config.toml
hidden_size = 320
d_expert = 576
d_shared_expert = 0
routed_scale = 1.41
dataset = "wikipedia_en"
Below are experts of layer 6 (counted from 0) of a mixture-of-experts language model. Rows are named router (the router's row for the expert) and show model dimensions 40-79. Each number is 500 + 25 x the weight over its row's rms, rounded and kept within 0 to 999. Numbers have three digits each.
After each expert's rows: a language model's description of what the expert responds to. This comes from a sample of Wikipedia text that the model never trained on.

# expert 18
router:521468491544480541488456498479535502496521511512486535477526481477517471489498512525523478492532511514512507481515484496
It responds to: Middle digits of four-digit years in dates and lists, and wiki heading markers, such as 1893, 1927, ==.

# expert 8
router:499498484529520500493501482480518477524552501441477490501516503525524495459486532522510496446497532514524479476481533464
It responds to: Line breaks ending infobox sections and field-name words starting them (Scientific classification, Spouse, Succeeded by), plus later digits in coordinates and years.

# expert 22
router:528537495506548481491510491489507494494481522542537537498523522473503499482516476536507495511533490483490493478505515507
It responds to: Endings of genus and species names in biology articles, e.g. Melaleuca, Staurochaeta, and line breaks ending paragraphs before headings.

# expert 5
router:537506474478498530527532509494451509469471505482493519485526489514512517498487480505496479529543486461472467486529460522
It responds to: Separators and signs inside numbers in tables and lists: thousands commas, score dashes, colons in times, plus/minus and currency signs, e.g. 2,113, 6–3, 9:50.

# expert 20
router:484502466529507491548522506519523520500503504495488492469528506500504503505513442501508461478526478513478542523494499531
It responds to: First pieces of content words, often adjectives or technical terms after of, and, by, e.g. Psych-osis, molec-ular, card-iology, political, social, Roman.

# expert 0
router:445503508510488506486535549529515466498525494446521493501499499507509470496482495484507484487510552495515497499517521492
It responds to: Finite verbs and clause links after a subject or comma in running prose, such as was, is, were, he, which, however.

# expert 30
router:546524510493464492480502489502487480505506516520522497517481504472528499491534539501512502475482519537489527492532475526
It responds to: The, a and opening quotes after verbs like received, selected as or titled, introducing awards, titles and notable things.

# expert 21
router:503457492515476484475512472467501523494481470500473512464496500509457514501468506471473518517484526518492466482480501515
It responds to: Month names and time words introducing dates, such as December 1970, since 9 June, In 2008, in recent years.

# expert 9
router:519493470539482482509482492514485477487460477518502496537505451490484518479501445541523486524525543512489468532525549525
It responds to: Digits and capitals inside model codes, plus closing quotes and parentheses, such as AXE-10, HDF5, (APM), "doorkeeper".

# expert 6
router:481465472510553500521516487465506519523533510523479509522481520504495510538499484501517521488523452491484452470490520522
It responds to: Country and region words and their lead-ins like in, of and Country:, such as United, British, Pradesh, Country: India.

# expert 12
router:482482480511531474517453514531469505468535431468558457518478479489507515504480503503539528514532463534513517519502460468
It responds to: Final pieces of foreign personal and place names, often in lists or tables, such as Karsav-ina, Kwin-ana, -ić, -berg.

# expert 14
router:518526498461525449554494500492509540499497517499509538492501498485490517485479507515438522528448463483456508527495507535
It responds to: Second or later digits of multi-digit numbers, often scores, dates and table figures like 62-minute, 105–111, Jul 28, plus spelled numbers such as seven, nine.

# expert 26
router:514507500466518484477462511480523528504472486547441506473474458454527473493486496483494490482433487511479521515514518476
It responds to: Common words serving as first part of compounds or phrases: out-cast, under-lying, fore-head, North, one, all, head, top, back, non.

# expert 24
router:501502503525491492486461506542518487520524482500534518505520475518525519478473498524501550520518496464493463458538526560
It responds to: Final words of competition, country and institution names in tables and results, such as Championships, Games, France, Primary School.

# expert 29
router:540503527444511535489467489506479529497475528466506514470473516504533519515508514485477468507469488468530509531506469495
It responds to: Main verbs and past participles right after a subject or auxiliary in narrative prose, e.g. made, used, held, became, played, moved, agreed.

# expert 7
router:486465504513502515487482476486468523515461481491487459516488487513443500509523511470527511463487481473493556495505525441
It responds to: Short letter pieces inside uncommon personal and place names, often Slavic, Arabic or Dutch, e.g. Chulmleigh, Anzar, Umayyad, Stasczyk.

# expert 27
router:513484521502501497499532507491538507528479548509506497474512497476475468460558499517519509527521524527539495517507477489
It responds to: First letters of transliterated Japanese, Indian or other foreign titles and names, such as K-adhi, I-chi, K-izuato, S. Janaki.

# expert 10
router:503476532495470501500522551493522478492529518480517482457537547518498510499493493499492532479469517497545507507495488537
It responds to: Ordinary nouns and noun endings following the, a or his in prose, e.g. life, album, play, defeat, experiences.

# expert 25
router:479523564469499489499526506507493538472506507494525517522507472481461517480468550509442462511514467530470506467515469488
It responds to: Column-header and stat words in sports, election and census tables, e.g. Team, Percent, Votes, average, Win, MPC · JPL.

# expert 3
router:557475530489526495509486509477503480498554499514506503504500481534505518559500482499488480514496490533504518505515473532
It responds to: Articles, possessive pronouns and possessive 's before a noun phrase, such as the, his, their, its, Tang's.

# expert 13
router:502511535540444541534533469459515493536512518484514491514480501503540537469490529535507506527452512499494506536513532496
It responds to: Periods after name initials, name particles like de and Mc, common first names like William or Robert, and digits.

# expert 2
router:477523527515514467464515489462535510492528538530492478506563491475534472496518526529477492455470542541505494464499528518
It responds to: Pipe separators and line breaks ending or starting rows in wiki tables, including |---|---| header rules, e.g. results, filmographies, election tables.

# expert 28
router:489506485500488522484511516510502540538506492508499534553536493437492465525506496517489512499502509491477483493521457520
It responds to: Measurement units and digits in numbers and coordinates, e.g. km, m, mi, ft, minutes and seconds marks, digits in scores.

# expert 17
router:505521508529534460495513501485481482475468489549531526507497495507502561496501502480484474515502512457504479486501485459
It responds to: Periods ending sentences in prose, plus commas, ")." and '".' closers, the following paragraph break, and clause conjunctions such as however, although, while, where.

# expert 11
router:443490530476458509530490506495471464480473485548459475486521492499504490545482501481467497514489493500503491524493513518
It responds to: Capitalized words inside titles of albums, songs, books and films, often right after The or a quote mark, e.g. My, Love, Lost, Dead.

# expert 23
router:535506477452528482504538498470499491536477508492516536475507481503502455534516503480508503496481494514520527454490465553
It responds to: Instruments and roles in album personnel lists (guitar, bass, al-to saxophone, strings), plus country codes, separators and entries in sports and election tables.

# expert 15
router:504517487505499494466518527501487462487485480529482444497543502546523477499531521446501539498493490445493505503442505482
It responds to: Leading spaces, first digits and currency symbols opening numbers in tables, dates and results, such as 1,18,5, £, $, 1.88 m.

# expert 31
router:529519509500545532503517467533496492511489519475505519482499521513493528523492484501531489503506525483492490522476537453
It responds to: Function words in running prose, chiefly of, to, and, in, with, for, by, from, e.g. "projects with the locals".

# expert 16
router:512489461462517493519468508468504496481495475481505460522458545503511492497549467492508470479540514468494535503472500467
It responds to: Interior syllables of long or technical words in prose, e.g. Coadjutor, exquisitely, dermatologic, quadruple, Trimethyl.

# expert 19
router:467519469455432487491463502564455448486495474525476570522490498476522542510481498498504501548502469525481482472535505515
It responds to: Words in names of institutions, states and organizations, e.g. National, University, State, International, North Carolina, Syrian.

# expert 1
router:466535474528491482475462538535525515504508459476465483507509496485473535476530514498520495491500477464511491518496477502
It responds to: Line-start dashes, table pipes, line breaks and heading markers in infoboxes, lists and tables, e.g. "- Born:", "| Preceded", "== See also ==".

# expert 4
router:538509474494542561497478472532526503532556542497517515549449526574474469495514513538501525498521505531507479517475535523
It responds to: Single capital letters starting a name or heading word after a line break, pipe, heading marker or parenthesis, e.g. Dzalamidze, Boulmerka, TikTok.